python train.py --num_hidden_layers=12 --hidden_size=96 --experts_per_token=1 --d_expert=224 --hidden_act="squared_relu" --moe_layers=[0, 1, 2, 3, 4, 5, 6, 7, 8, 9, 10, 11] --router_score="sigmoid" --normalize_top_k=false --balance_loss=0.000216 --learning_rate=0.0089 --max_steps=7709 --dataset="wikipedia_en"
Below are experts of layer 4 (counted from 0) of a mixture-of-experts language model. Rows are named router (the router's row for the expert), up (a neuron's input weights, with its number) and show model dimensions 0-95. Each number is 500 + 50 x the weight over its row's rms, rounded and kept within 0 to 999. Numbers have three digits each.
Before each expert's rows: "mostly gets" lists some tokens that are sent to it at least half of the time. This comes from a sample of Wikipedia text that the model never trained on.

# expert 3
mostly gets: "R", "H", "K", "w", "J", "Ch"
router:475527503554479470527471540495522486460470447524424435537589447566496466382586553558489424461516513445538482541451489570513415526531561561527454509615511470503487517452455558537511458517566501488451482516498577497568522544401381463498558466503439617571511462551491454580537449523401543468
up34:472620537419569533474505537581498505442427446442490452479489439517491460480516525464459420440470455533458493549461484456517500521470496432589452505544490523569494465527548358460545502401539475549460562514648538493431476415515487462430487522494459536585597512571538553466562485454477518495
up35:534496488520518640461495508436573561558460497542485467604504505493490474458549517456460494515521485446594555570505483548489588474534409548556444516503494491592595476421515577443518536510476448475502497485503454526462536587469603502421458428510577539526595552508588532534511446577518503597
up36:370577527507485488485527528495491511553564529449486522571524492603521443572544496459489422560510507456511486448448523502564563387475515542580443479535439527537532476508490489579555403416506501532477526507594512434546497439484469536512461501465515511522554383472435491583451612489473389441
up37:539593551495482549410456558512434459437455586548574491482528480530529482517545455417470490413460564484486483420480484459542504468436534494522438401553461482542500475486527582539478448435575514403554586446447471498452604516424478479460476502552500516495477520492452534521516506437369530377
up38:476526483497527492455487523420495490542554512507562440634494330524465387530538524448416521474396519544442475481444544463516493527483468543494504510427472505417449443483557518541483523474502432533447562549541489505493581512514484573446499500411561516651440490578497531524520466560457503462
up39:456535456501498514669519510507519521474559548563493475466541476457555514527476492481521444573443525539500547441477502474544536484532455393524575419549542540537484631474412520459526492531430476531557431488527581504542531456397443425498551568515480648536495564509545477548512496475444467564
up40:525450569524497508466409498487532532471528446520418562460514488532527544461550451579507455433452529510521454494498493554428470512531438476440477518588439597418439472511508532456509510494571536341582497584435528525454490576452574535438511528472587399554450449495565388512461490532491512501
up41:510575511507539478461489530550467564497547528549560377618546472480512463490441519484530446530513545554633637557521455533459457539425534403508488550542515463457481522486491583532593467417555503419445516492425615457536482516496553497562503524483484492527460473508545538518556513438416454506
up42:509501454535491409482483424436530562458436488625486517514538532508598422573474471589506510484484563521620523469527472559481461467509573552535459446488552481498441525462501527543563556551471504645473482576502421451436444518511489550506544620525475563598522526544468509562469517504571484505
up43:566509507647477569536569477471488534549562457520449481469528513475576539509548445459498430518436528488460494584467407461571430533540511508440505442520477505436519482557460544519529471569482497470487460482450453466478409519528446570521565525578493548459464485321545513451491441570546446409
up44:465540567533519486377524520563533400418524502513526481548505607543502520485553463506572448513556463518463429467596449533476479546524498453479533443519476545504507416447517528532541514474537533503473479491529549548582587498414491480486495560526506522420502538608387516464488459478393599376
up45:415513594612460466494524478521548500407545420468594514589527512514472496486479435523524548559514474538455509492442428468487460513578540539541491469395525499562478548489586550488488465541519541518428428526562467473567525499456411510498474516413543481499499411556413430653527515517524556509
up46:529492549552473557520460536574446532338423454510460583517526585490506550449549517637564476511470489514490477600524552441551444512524516468495522424453539520486512513544459514561454470472465450449526575456513529416595467510431481460417580433493551562486501484558473448471561422469537511541
up47:501510552455500504475476533525501528526536341494518456525466518585450572472516561438455498537423451543473524492440497459552470559426520535550495406573534446572505603498546457578456460482571526581504491595513594470475435478497544452465461450613508419428545539469528486542498540591540531470
up48:378515479494520576496499465516517505483503602560463487409526548566530557451507526554389421511426487481392542459488580554471509507584426503484474533575427447553469425584515491509513535480436441566539569546407475565525528451542490490585608540487491468464510504586528473543467516465463484506
up49:481492538507492476543567521433568543435485502521515429551559439503573504546523467506438611492512472494551453482513486422513476445636478472420516477520516584493426460410463468637399518440553429479465539449446497555410476553475502548535545559442536509520496582459482570465551498554472577516
up50:446501483500545446505522620512468505494340425414518488434495488443585507520524491514515501468583506415511557510459556452579476599464531454499476498490407518538497514443427485525460535505582603479467439468399464512560441570403482560455537521474460601481556531559482520479492537512478535479
up51:451441458492434508477461543477513469455572473527366526498528472515514548397531515504544463376459479506458497494484399500499432401541474510483510497530407548485474447451433467433501456452588503504458513597400467473556401461438504542467537462535471565460447489590581503494536467404444531502
up52:437443445476465365477483571424433466450536377558510420531556526507490496569441477501546551543565499564512496501457447573488530483584530531450491474566468420546573536465552475489630439479448503491538508484559458407439537470504545529472561546539488503466484490517449455506466500548444502371
up53:564645530516607525562456484495507463507578485468513507555449497519564410522444550558464493580495406444480487527493467489486460433501514502581556516522405507493460526486553506501599450528458505495496500535480538491509455491517586400554527398548444487587537497428619594496491464426504563503
up54:503437543497474455626548474514520558456529531556495509499512513522513551549461502511466447480462604486429484459479535500621420418471473456577438619417573512455460501529522479408476551455537527455482427425551481504512429455600532525508404585521465552452471480533421504525487501594517548495
up55:405536533469562449481487511412509507414532459485511491541508505486402530463526458481496567493471516566484546437474530565449536482482520539536371465439471396539495568424413460508468453497596479448469519669459492433480567465440455480434551497465532531509602460586468560489492500521479524536
up56:516425559463461612535540514529442504490605522444390582480462417569502454496592584471472471510476492493437481463490520473433481554573564567448493549555495540510571434496567530563470533479495444439466519558580467461485463487394432483471516480612445512433538513486561495541484450559555478447
up57:536556456508511381604426532531561449498539480562469475504487545428539505495435538474467499537416488565472592619431435549460539518508455609503509467455523541473323466540515591484502503548527567493469523471454477545490455457534480483558563464506551511496488561472467555459528460497572582493
up58:460509513426496403589492417529490568592505432517464491468543491412546430410484434490425473480501483469553458477570505557516498562500493406500470549460497480491466483472514496610490515405529422492435510504480446507425553533519408395586539555533435537470496454505359490573497469500460518494
up59:492509513399495532531521533525509555472629503464546500509470491617417491435429469525484364473529556512493570544488523533518464467487401500547493476446580603392429515547489527482521472419493458512510495440517434494448410515465516432492451473474497492432451481537452434565507485527470532362
up60:566524535552495462478640537561523609499515519470453498456463538522494462527468515461496489419475453496557599492445501473533398546528424452391519442508577524576427550534400499590532499486425501501478514405500504479604429495479466559560443516492509497591488491517460440528489439540575557495
up61:486500497551553486460544493505459432530525439395544485449487555533484459504485555503473601457519531408472567524478485470500462502431483528533522547532436552502439528493498558471545395404577562576447432525515562431517437459422409463435468413463452552429456465519539547571592442503407479452
up62:490501470504455538550475568446451490432529424520498489544524378381554451444544499543570479503479547472573567488408460478480518547469574484487404568452449422534403502459496528606463430457543496462485515471536525526543507541565436515547534532461413568500468560551525521396420537539434486481
up63:580545452514565493462574592528527542506517423476450511495561563580417459402536465576590462470457501528496521522560466496556570567438512518453521484506531494513537415597507569469510508461483488552540470477584478475600488512472371522489417563446469527389487495526484580521455521500444419522
up64:478486574522537518443546550512594571583519477561512497485468514426521567588562485509585493451463481392520438405479497452404500513506517577611418508449422441443526511456556509464507467525491520551542445421448462547541456519531559525520528485510565530512508466476492547394440516579582566562
up65:497486480439559488466485453463502476481398506527563544472503584588476545593534492514562506458457564478535547543430527543548441395502514552486467589543569475586421449485455457417538508536461487401430535548455522506451481439493461496404585467440504483555427455501518559508391549584466516528
up66:600611537499482493426480635499597570429530567540474542484549525633484525483554532548423547588480563487551516456508476462462551462533514472457465486578559515565505539448588580471462567526542498510402448518511504466481475501477489518485525525543479455459570483509438418461532535557491550579
up67:436483432529396505495520465543452529453549612460467459512404419500512393489550502446613479520510472574505485508536523497478468404485518465501476522487405452432515529392507502606446427513434473527529527443444545431594402541524516395511437465465546509540568464497537535466490521511506493517

# expert 1
mostly gets: "\n\n", "\n  ", "January ", "=", "William ", "February "
router:495388565445543510540480445491505553548481523499472538427413571537555498598505433486516649463467581522465484484577521480500528464463542496472549439467519446461521528534426449460409547455458544556481513527528472493493472515565569554552442533485567421494534505448491570470498489467642480614
up34:508489478479613496500432477503556595472491427501475474502526498552467586549493466509495434478506544533536575548518476428432513482446465536468472459485475492605489445456424604507494500465462570452550507579474531471482575555416440420580485474523510603452439448530551379484525454522608438555
up35:447531480493389498505470555489477575611484471533415528501512473537514511487558466562405438480494546406461447546479513485502475445536546542455553531469491478536520558529469540455462462518416388481549445461559438510607513507496520505532533637571443579466551502525497613486544480475575595467
up36:540492498615528480550526507434519568485543464564567438513531529600574498473502541522564452547524500513499604491528496457480478628531526498471548593490470504615548474536591530483412482511521513504554445438487493489520447546478494572607555567612552464422440452488454457482513460414524491542
up37:490552382560496519462499563481475481526481476445544394469472513531478454483493562460540554598588525447519465433459397505551437564388534532418560557573457480489447432473547482472487448459652522472481559515457508452515474549496475510503440550610446427519446494454472471443548485476496508520
up38:559522482489447463575427561403449529529547603476434452510534474413611492479517564514505487502441464442446497429509505457581513492528441524461488516431479511546546520531528438565496484548516461491506478533532533431514520566554425530557500581537407564532505506540646400520533420398534482501
up39:528476605485578490501483473507588481498593574437430524532510491514495531483552467510563525501454536453462524479445567468515489487594524537540534566457463566630432564512427469502617532439495537390533456489472448546496412458495474491553579531482568471504613548558430533495534454572510554505
up40:525461498482444492422506483499554529500509583513530469493613446448504564543623446505588472504523464563491476526572493498575482443519551519472502519425522543478453495479505510604598532407438486482521475490533566557583409444539499462489524586560401511422398537426519505482553459526546592518
up41:571398515450589480585564498431583512494423468470434484513538507549580493514524511510497550530465582528442486467565527508526447606448490451430552453579383483562424570489465532453540505421516538381457480477524546508498543527492435500486442492545543485460558410438567485477482485450517452563
up42:446487540450485490537564559530480528492501575466578446525407526543517420476477553461551467551423519496373563514507571464551417490497435528467511540426479507519508466549442530443493509511507535529553447432568444453423433529551454452481515555593560444508504530566538517381521477545609521606
up43:544538565472594433533423424458546570513473514578480364460507501515450436461491499501416453487461529532548513521502447551516479461437475492423508535494426571450511486436465461550528439507520469450440510555550492380525457527531395445559517487468541525466468570429506502534502519488569505664
up44:490597502584562537528484435499553507572462438574457474471537518540447584521585558442494569504452524630458412517549494471464529527451526543492507430548453497475545495526460515499500507455564427514550508464485527527519424517428528413557538563478384467501474452490560483526469451416533539648
up45:412537575516486529534448481512541507570438581528512555433521509613403434477529471490533575571464484508378474493592456482495476508485573510439484461537476481598431475539433473509513535483482510475479433592511517418505602534432477445515456447488523455516537394466542439539518572492417533560
up46:389453538443516434460356595532485478503566491546491491460473519493564521547479449466542472509435537460460519509595506445455485538409505560408477553466499509579427500422437465484563483524435471501505475577587424525494538561432448496515396566427555421471524515492514461526427514501451461475
up47:541489533486510602492419564519563481536450508559478409576539431555466577520393513566615603480423501491451519419499452455531466525538536487551521513513516521530443439533484457430497584534565522511532526534614541453428460513451507457395561471478466496603508459554525509513483410531502495518
up48:624431506437480526517451490476480436502490506601510521522447520528489438552558547605494457541545474515398499397420407520537577475525517433500516474436472529472480486432431498529582480578533489445494531569548442566561505502501449392570546463509490478505522429410564489434460562518543554524
up49:533556496520589567562477569553513575540482504477507538511489414496515470565458583437473466462543435422544448504522508429550577527585514472512532519466486550556449587460470492466538511482587519448569537501479393526534588436533397398447546501566493517534474467554407486419530444501433447457
up50:444533514453512507475575485445548548498477527527454562438433490604487577504648498489478566457502574512392514506529447561529485550530556507462485501455539560578458450444551483544461487506545553544515460520485498416534553473530477554581492548530508552474472510485638458462369559522566567558
up51:606593524526505456493516585525498439533454497445441561514536461557508401471455487502485402589405513465441455493471545518515572439492574496542506457449460474570485529467489541456484479445514485399546423556559499501454443532487466527458483521430569528428551430551541556428526501449565551626
up52:496499495437464394446451451546493471502467531536483554536432504507458482486624420607463606438396504517501458532549466591531424553562508513586578447471520398513524511504475493583508501514557539459432478518518533426509467550516425564490498536457431574431569447470545477567486533524562483515
up53:483549397510581454483470484443406483564474499431471579541434445464450469525502486469559414463493541511534547495451472592468533496413482454462515439508518477563548435490557473423474581404629589505488468493559511461461566515522472502496511510543506519455575423436449501460587490546557609506
up54:553541538438583556434501588553508521480479511559562452475430477537520390415567484533415477516434470410573529536528546481511511485501485461514476482505451541648445559572439411480464462491525462487545553498525463496508484562402431527546478587446490514525529503469449533519544366541450473477
up55:461479444505544459537493497487380463590535505548650550446477494582536549595499472469452539456422488536453518538578527558501522515494545391442507439547569525562516535484495567467586567504581531454498503442582503425513496555510513515554451414545466467484458440532501455469499427427549561482
up56:527544513458575487483477487380474537433502486434541478377520495628410533586423495490566398457471508540489565535544411509476454525493479511435542497466421491452417515404465502466489547528563537555430539477561482458464513506455481490472545536570433479533538524443488458600586501467558482477
up57:579504564445462543449542569429453450604503469502436560500411515445521469544496489510518548526513492553350432560545554547550415464554486583459440530532545452536451490477517430500572475471521497441539445453465440498449431494481507484468563571440535512550523441533475562408454470593551519559
up58:541509547472565463434372434480545440522545469498592537522462519566462506589594435542465475424456465542506467445573512431467525558571529506579497598548475453496431488527437536519466420454540511554550535579477514477487473545438434488482448516538423584538476527475361471463492462470478467522
up59:477460473439463529499510410544510433502502407544536560369459506547515515477506461494508580497461563479488454500515440536464338547514505481519472504417502419554525463465451473505508435492505518537434598460460522517505514558564468457521414669556480468504542526495415539435571476551474559499
up60:497496551394569514457569524487525566424447477586480542548487527512444393459460484579487444535495556506406518473542493596458527525442496490482503542453521462460447519465492551498525510404529551487493517526535520507501467485481505437555568585647436458375545481504537455429508419454578585484
up61:458559535558496556577412437451526501467440539514499428494492562639525496463458472530566583493482427441569535588476438489486455574487569535448552577499519462493495510448561615451515479527504502530570434547539502478463564543432536480510495573478524546502453509550539417453573418405511446513
up62:408463378498472552444501457482432471619523435509540553548500536479480480519554504517482518457414523496558508493555598549503480540551540507449457504570468509509464431465523519407521500430511445581507466502499506563519512507453498604497489547426480484554489562563356539535512457564432535635
up63:579508487399547591515488530527535469524476526516535518506498592525473468414473424503595469413441520514480508464505526506588429537602519468552490440533492485522502432519420458487484516408481518502505551517499547498531434529450500444413497614502455487510574442649491465438462448394544494571
up64:541475514502533469602555481532475567502524500514542511587533483559501594541526503455426408534487371532450537539476494490481400472495444380507493492481560463528409487543541521516495451467485497508566525488450516459606462558403473448493489553494459518502565470485504317444447490419466510523
up65:532492531432457505516433451441578547460444456541493568494635400465505456555569385495505519501456477539451534566463496560448523522550519557491464519471410508467416475525447453456490536492518457474446504532517591459499518533576467432317467537495539503475481562565438442484478480455501484437
up66:513479553554472470526565468472500500473459402529454469484513453567443489413548490486510545412495487443376461475563484512574436460448543619509539527505551582549450531440572501488455456502565561533516496505440482365490551655443550545461439552462463482458518536542521480454503581494482531527
up67:498573479474503562366467463554455433532524496474477450465561509586524441556524474541467511477524548427469490566443369439476470473521477516502478440465428508548434525504424508411529520472510488522465463549529471494604515535510480483504411530470498562561562465538520527312565484588548491501

# expert 2
mostly gets: "% ", "10 ", "first ", "N ", "S ", "′"
router:510530488485523467486486407551485462495546473471523526526473616417418469489509525520563478497508563622539554403543482528562541518396445473545604454413526558468531467551516498508457522500469479611564510539496424487438509517569586501545487513554554468420518589481549526403550530401491480490
up34:537510520475583446487475387533579434437514445547456477533464484493447537456504517466560545554485511562501529546586478469506528417383548433447419558472559574492556531501524516604534447510431473523537557506585471525552454490473566344489470584549472514510549544475474489475548531496404504537
up35:489545539527439389552469572425519509466599448442528544474483459547438462491505439472428620511507556440498593487552478584584586452519496571429546551516562525493517462513580479516534409471530447559564458458596447500523418482494492474461577446462467480459517544501529492571526491546530457434
up36:495558483508528433572538441542477496511546528534461531553507499512495470477430519541480506529423548611522590615475480575495464552449601524506424451579469420523443466484524494488559448491492421600420476539494547536402599547478529578419497544515590560481422545507538504483558552494472459453
up37:488525615567495493587479451444485404513482511488489472557530465501502450489583529603547440471519602566468504523429451435462529506442480541491477426383498428492485543529563446453553546423508471638476585451499528474534467498467599440486602523508519507479512504418524512467511517417444524485
up38:526531440561505469506544434456478421423581438554487435522419497525486550577540586444519462572459507510531557437471418545604632528542444508410497482498490586501438512446542401487445554513474450484494468545469469443438506570478560501514477533501478577442452504490497426496456503437500406445
up39:525523458546497458516403453480554467499542426459473494566547505493482521551477442438422456492520470579481571520516496420537515568560458486471500469501484550599492510436537538504500538523498618484536370532569548380499552526535543500474426521495511549510526568394415560375561568522456538487
up40:502557422558526466452401584511540470509532475542459468521489598512457494438558497491485518416491545516543592418502420479511526499493448474518445510529545474562502508586449485386536432506584589516609520452534422558451520504513539486549435483532526471603443486411569516519616502474452463514
up41:527500510496510575487519503501534415402498594464464505559463510489526505444499509514526469617548564540597491529523491499487577583465439480451415566462500534542460494439595553434484429497485377511598470437606465542477474579594555519484481499524535416507423453445448557507536481474481474452
up42:427525488580492451527497567531487577576472467509453447494456468534508497500496504446536582506438416519460540541434520627528528469557399500620529569533591589607490438512487523580472436433539461455530433516527539444488502524496528463491482418597517524516462425532527492515517523556497490387
up43:498519460486548432520375469535440386499529467518546482489513506448443408528483486577490408456442531554451582515570541550518564643486504513437575541462605481554457480502487508420506484615501485547536428561584545458501489470553528467548494511465496539566505452548504546453510564493425476476
up44:495563447555417450502421477497450550490537549517493492593502459475524471432582560488523514484541486445427545444515513527489456582512479457500453455614436533559534576514488545360546379500430508574496451463456493481506408487437531456420472560524546458546463601496518542486571545529470431504
up45:572468503543596436559515495570564451504583527424565557545500484503468524531431576420458460570485506404541621480481512566457527535450490530470553506487467529530453446513500549437417453485510497622503508522504495554481526562576507432527510453667486588547527499472543482487492521553445468525
up46:495570471400530553516412421428359465495559553500487526525438481443575424522448547449452580493470497482554562520501470582532468580431456516475526557474451459501402558594482475499467491532526558509587522483551437476491477623464502488509529475522491532463512456402542584493490462430516535463
up47:456525453438462451462471449574548402423471495444581540509505513460519489557400525468569434524472498535392442428560465485527500505546425492493428472496460502549391470514513444562510456545446484459610481494501575467549479456522558530447448516542531477380528513472479453349498506493552458541
up48:486518439602576513586542495536502496513555553552519498579517523497502516549416448525492491408445505490611504505524507533498471511449461560450608513482518478476472489473644499484614508546530557596446545529520393525506485480485521429490525535613482572458446521541564502593487552436544567490
up49:552559510564530510471510500497567477457486530498489500517571553515484547488386468508511496474525418532449509410373509547492608465519560478485613507402541498573565503507558459573505438474522489437583488490574546514473471561579479549534555516460499557503516540496463506492507359631552460456
up50:551482430552580508526484557478571443575467517469531572575590470452455508464500533483571448513480452509592592473510520512558573472548542484579525511436487561558454537439531514551639517523500477525499468526562427477537445416444483582553525409547504587448440470470537521459506555492434440439
up51:435593407496446527462500540573521504526597506439455491534457567477429453519531540479521495542471497488514546552548498485493508503547479505525582510459476470487470529590605533553486442494443467636589503481637449533576582491486506467530471613358544493521519491498517527525551477515440495429
up52:463578499488495465417505427561530513522511433593591540529475561417550532555533553526563477461493548513537514500531527540584495491427485595536455455559504468441478456377471402502575506570487429539506530512492414464515429419534521496433461496577569515503541486445401511469557543439515410492
up53:581578433500463531601513441460501514592568472553549477565442560464507506505476489572517515528448537618525523393473547504505543558480468571519487516416480562595519534462479546509489505482570467565468429481503425467518498599534520549507548482553541588502503562526590531455504484351450495520
up54:488530613504438451434581509532529385554541556459480417529597500491436494448523559507476458563415507503429602507531496396534507524502508488456551552538481512516446508574445557509492539473533489479567389494518597556525486532499547389489426428477451487553579525552515478540517519489430508435
up55:528589484499440466637534483561519514516531502573523543471546487542440528547439572515567491536464494479520492495546486485475598468505500534534521398435468534592481489521535438576563502507457429450563557501606491485550588440500564405468443549468490429421587572480488424472475491499421530433
up56:504547522513451486450477477563493421518466532497508619465520544444548429423463557370541571542516526509456553514562484629443411545491503481535445488523510578558572568493528494456555468566478456517508514446530527506520487427536496455437487458546585529422463500397527448490624497502418479537
up57:454540474445502522567548442516427478532568557431471525605408438460411535498455542437478518503484579478497472527571454578534432483442487507529587514507556543537611545495495474491492402452547573590515438484530541469510464539569532470481454544577461495502512382488535508544488519396418466555
up58:535523448472466482459471481570406458526498522467454436539430533518492482557396510559479376503511555458465523426602527491551423510584529497589530497423431459478453438502457484443465553479464497506500444567572403442560450584436547550445544432554508506462479461458548490521489552535449573425
up59:506425447553463463529557473568493459501453524451498460477400519473475447571574568502497527474560572477543594484478519642458513533476612504518482472432558469524391562515529500556535429509544502514455474533563494383468497581525493434598522550394592511549456537475503470488466510545499466461
up60:418492507535511435466517513477449470506538472505559570577513478513420586390435514508532514546440467521501569395525464588528517497472477453555560426466497529542595470488537465523479346469465506394494484392553423498551450502549532444499479501487491483479528485555555492442585547509464389463
up61:467513512464483412431539519552495574448446567560493480471460514476351509427513469538435488576469473489527594497440555540534460552464543466470444472483457512575555472547479477444507405507564504556471525567511491419451407554463459427547506456442591455457518473448445451492540526601468590449
up62:375593422430460494478494514565492462462498504385561591527521414499412455518506497504503532461489510429557518485483428540644446450407465503487581482451517498524493532472487504505482499446446551444489564495452455450498537566521477433467554513470511533500399557551549413489464537492557393479
up63:435549592523544509528542482595399395572527412538510495583454496471474503469517526506430472530470498527601474535477433657547475395460439463445492561411523523536512581494525424473550463501454457575557397429476462476471522520518547505562495467486465499549460482500481552538525513545505444484
up64:464601474487539433498463534520485439482484472555509539530547476499468445552407481465538453549449554365535473440581562578512486463427531469521520445535498457481423476525496417551531568494494441420639493602527528573462470479486516464453467563545395483578494461573473522484530433460447516546
up65:507531555496551583608629478515523489455504509504528499481535486491418494519469520445465496435560477532528517503476426449473532580525518509483479489436501495492508454412446419552534427507456453478507572527520485336487575437585534461548415540641566582454534485482482511549553445473498437496
up66:450519488533530515503500443518575352559553510540491560489481474507489497499451467448499467569554522558532490451588510444477510508495461471503536490543463530592573503500519473508532444456593434463525410514501536437458522418512584530541357547485545447532502560464546644444478531512443502374
up67:458531410492544510578407567462434429505534462620480480615504528470498470466543504504462436467476455504545475425554526491469533492535467557430522486452416596489387555504547453456488502448501478587578523457468562605522505503515553458576514453447534538493456554475426486508582549571443529542

# expert 0
mostly gets: "his ", "In ", "their ", "has ", "also ", "It "
router:539532474499458536431546557495475504500525554506582535496493443444503561603399489441459476574508383477450498541457515425437521475557432424450434570424465562530477462475616475493598500523489466389515505405487450524469515411494525496414504521478498442480425484476485487494428520595516490435
up34:461472511523518445478393402477468491477452566553481616416422500493517517625537479473536505390459478479507494534438548539451520494542450482513415526584390530619445485486455528562454533565496494402470491559441511536571506487542450474544581481502501450506516436469492423538481456579495472488
up35:526488510526450541441473434484463343382542538460614473516559392571563498576502525486506539551439570392488462529510449448465551580504409497479536483518447571509508528461528536493550450529459465502506476495504470579501520410466439466511414456518494524529460512492522533526548642512482526497
up36:507479438494469504453408493485523500515536480500546559483650514615458516565451483421520544617495550461515572496550474521563441552550479487440551564552570616439459530528441508502467493472578431566440563520533445523557555421476483478583454532472447453515557497448441485561531491436500539524
up37:555563414504530541459498387419486428471461455490500377454482468413502517537404479440493516450463578445494491518436570583499503515453388566563442465511468551527500514422485560459436500522468388484609555437490536515426504530450455496417498491483452500478483440464512427459492489469554531492
up38:494571438591543473464430571463453533523519529562502473598548510520492569593471496540482515565510462460506546513492448598442493460494493492394531553492546521506473461450558452473542455474439459407509574460536474500524563385592475421535492504471423458480500528354396490545494492538574485499
up39:339539537494552543456438533505409523492554361516577513463465451500600431487541510552457456505517446497542479538517472491426427505619493469524440544456520543561459540404545462481524508578505516461567437428529498463500443469576465504447519496472528503425583518461436493446438497520556503509
up40:555498524470444606519561403545489543479533577536525521477528478464463429531504627457476493540467451641476504519450433510484558463553482449384510609489477501447562474459571505551612472506587480538518520515582426420433480475472509467470525540457565550598480452526509478486539497526499485488
up41:515527479466444384492525533514468451518625378556448513453503432484461510537463527504532446555492521473509533468463456454475456444534524460462482382510522514522487506488512511493510440625542477488555640504508473541551490420501462551492530431547484516543463588383511465606488560482494497620
up42:523533359540451448494395428524523526526484492578555540514464502472470558381478548460534492541537422451453512489455529551521504535574565521500567511553493453533549546525501490392599400487502500529475426465530513454546443512547484565556521502539476426504438532497610540500414485597537429495
up43:484508462493465544436463438469519504557461619478536558485542432434486548483512526463540369483541487455496511452375482460481409531460440594592568542465397492542444596525564489494507517488553447487492526454504509512515530472546492435486505416541483473517463550388562465580537561570426517494
up44:395467552492492616428523431435498444526508482507541579495521499472537488574455491463403499570480509467476525518541460559523482463477568503508471564468393500544494480467536441518646536481554533484444486461554459568456552493513522527530498493372473401408451558564419425520466453521432516502
up45:414540522454468520497470494477533486459545499487408551495443452426377464525541502574424464491506506442631519504510471476423514551531408433489499547527529537559551495452476592439544466496442464477441514496432533530404484495473417432473494497447473506535498485439562511470577551614441422401
up46:485517491550472597467537447502518406415629506429566500546535452477544520490478530428466461568444455563435453502547436545494555488492548519480475556502482458491564510496615447515575443381556455526531498520528475516476576413495497412587497519494524502399475521542507413521466558454562465431
up47:511526577544462472455390573447460533487558530531537481521521543606484517428531534515447597477548486418493548486474534568385442459549443528512480513464441454522395483449515372552557595505497523509585453442547493446491496440463476491576552459608436429441476506478464502493509550479504473471
up48:458569507448580442373460591549645560495549604515451465518514481499536444532500468578473426524552444502500536576539529545432479399449508495541506583541528482509421498465517482496527519538497596409527515528552537490446496481534469468430467594495561454514540462508489541503467446570567519565
up49:473474481469458525555557463526534490457490427487465480397443519470542352515514529492488477520465419513498478487492465473462510422551517487437544508467482621550483548466525427524567465519500452466569514388498544514467596477426389473393527429495538418436589501464456491470420490562517538584
up50:490548430550520492482549594400638503496519482513519529444462463446520479571524474570461527472557498532501558402475545442437477477514430575402448555512587562598525474530552490531461460490615455537532515480439530557493493542475525527460509541443550467454442485535610470489511504572558448413
up51:463537548528475540546555500610494514491555563490526559499389477478505389489456470373558547533457462492403517544437452350535464491494480421522518576493398468558459521461461517516457530411562489602533507464533532495528526552535447482563567478513475484504498563540459543504466495463417439534
up52:539527487435515498444513479406456451521572437444456568446657487480514564511513498603526459513559463480542480585506475583504537485555532432509501451549547515504515504469520502509466513426493448493459469490536525401552433460557538476375558380499515536585509584476497485587526491558564467568
up53:544492383482436490413567503441477513476490545508485545519470398485543484471494496477483501428537500523459510444480446465528547573459548377475479506569452545557529519462513487434527518460517491375462481487512373475576543616567435482419453578508446480537456462580567483514518472555520416435
up54:511467545585475543474521495477446489570614527570524556413393439534544541490554494497512544467469409453443530528582497562481451473535473488477517512360519565542529419523554487594551406468546467390437445521453495535526525381468535481495551536458516442571549530499520476503439455520494521485
up55:532484399487605468508632517544600571544539565462547522601580483470517443504506465449463520482476458460469458509565569434499475474495500640449483530466468529498551563515474578430554541473521479534539497509517410484557515445530493496491461534617493473433541405437488523460455442457549451485
up56:543527500487589462489565497523505438489501515533517455606495522622536532543506467438493529531469505460571497509569523471482556390513553491421451516452472542569535464439559455391585425477455486480433480413536637507517436433578488467520475475526498541545409577475479409461446464556505511488
up57:461457499553476488388390523557504461552480614591450501576491398499432549450460552550490515589519459516469482456527446499529446436499459502503473489588457499435477497415504455525496514524523534519477519369413434468480463508511531590456487522537536478514484374563483537526434463409494568502
up58:498473444462455607532500462498500555548492472527442445516576494528475418525525536491410411583529480476480506541498505488415478480474325526495513436502548494575548533515465537470510504534492418467533589576545455400546514406417435435602515519496481511483511489429439468542524472511413551446
up59:484504468505505631508485520545512488438559487592446471489535500545483461582433473397491457512496471498487514459352481465460466435541528463491527513415489440601503383473499438507607530456509491426396524440467508485497529442585522490500421440490534513500494472465481446622468539436529511440
up60:548538460489515489494473502505616413422561500484514470481518495424530452500444511489454531494455566510502492431525506512407489447546501399415505483511564574513467496611590479494533534517518505443507524416578621450468509598474527534613488545505419485478469438606452514455441537584440476477
up61:497432532482532483450368407532492440428555466530544488481423493481491545513579521536417531603421439585488518492477568438392438493458452467475527516516505505538451560494471545515497516513493460433470517441561513556491545510472482492482561530475565428490493496451478578378491549667473495504
up62:453543414479515512514444577360554415560502579480568513473434412523497470558612472483491499504531517525459491544539519467449497428573474505542511456492483482508442458546560536501620594492537414446491485571502524481540630514476478507497556552480504502494523455477413603512447481509405532526
up63:493448531473474503533431562446424476512508477593564541534524564494529539505528392484495487580519526492520502456513475445386444596491529494449469550436501513539492571601563528559572424485489404469488474494568526642458441520498475499442446516581473461386468465572507481428479511589488502482
up64:466501394495555492436587522395507508590583532576430513503429439487582564452462475525437494519531541477495543470516529525443423457413416418482404524473487562523538479457514505541622551519534450558446541469519463517486583509487472495443478598461504437484512478462562474540505511544548578424
up65:559499500512437521526562470567576403472508539460546440504469503402446495531430406403509508555544466570523555468500547584529542457430555549462399536484486513516406505571486546506516473427519479550417449467544535547582581451542536422568514507537453525489489464522492496447541468500399528604
up66:502464517483452513505480469516407480486594493517497432516493486474531549559491487481543384548404438529507530469480483509473510464506503416457556558446408483538476521409603534532573516503496529420497499398485470428473579468573486471538480445618417485510478463555485579406418524380553481514
up67:544484542439580447604453452417520505521542433478482518503535561451480499488484431588415571450521448450416434424396457453490531476566472473450463450510472577577468520502586520509581495560547465428501508516520506527545458467469501526457518551476527479570533529472450439592491418614430546460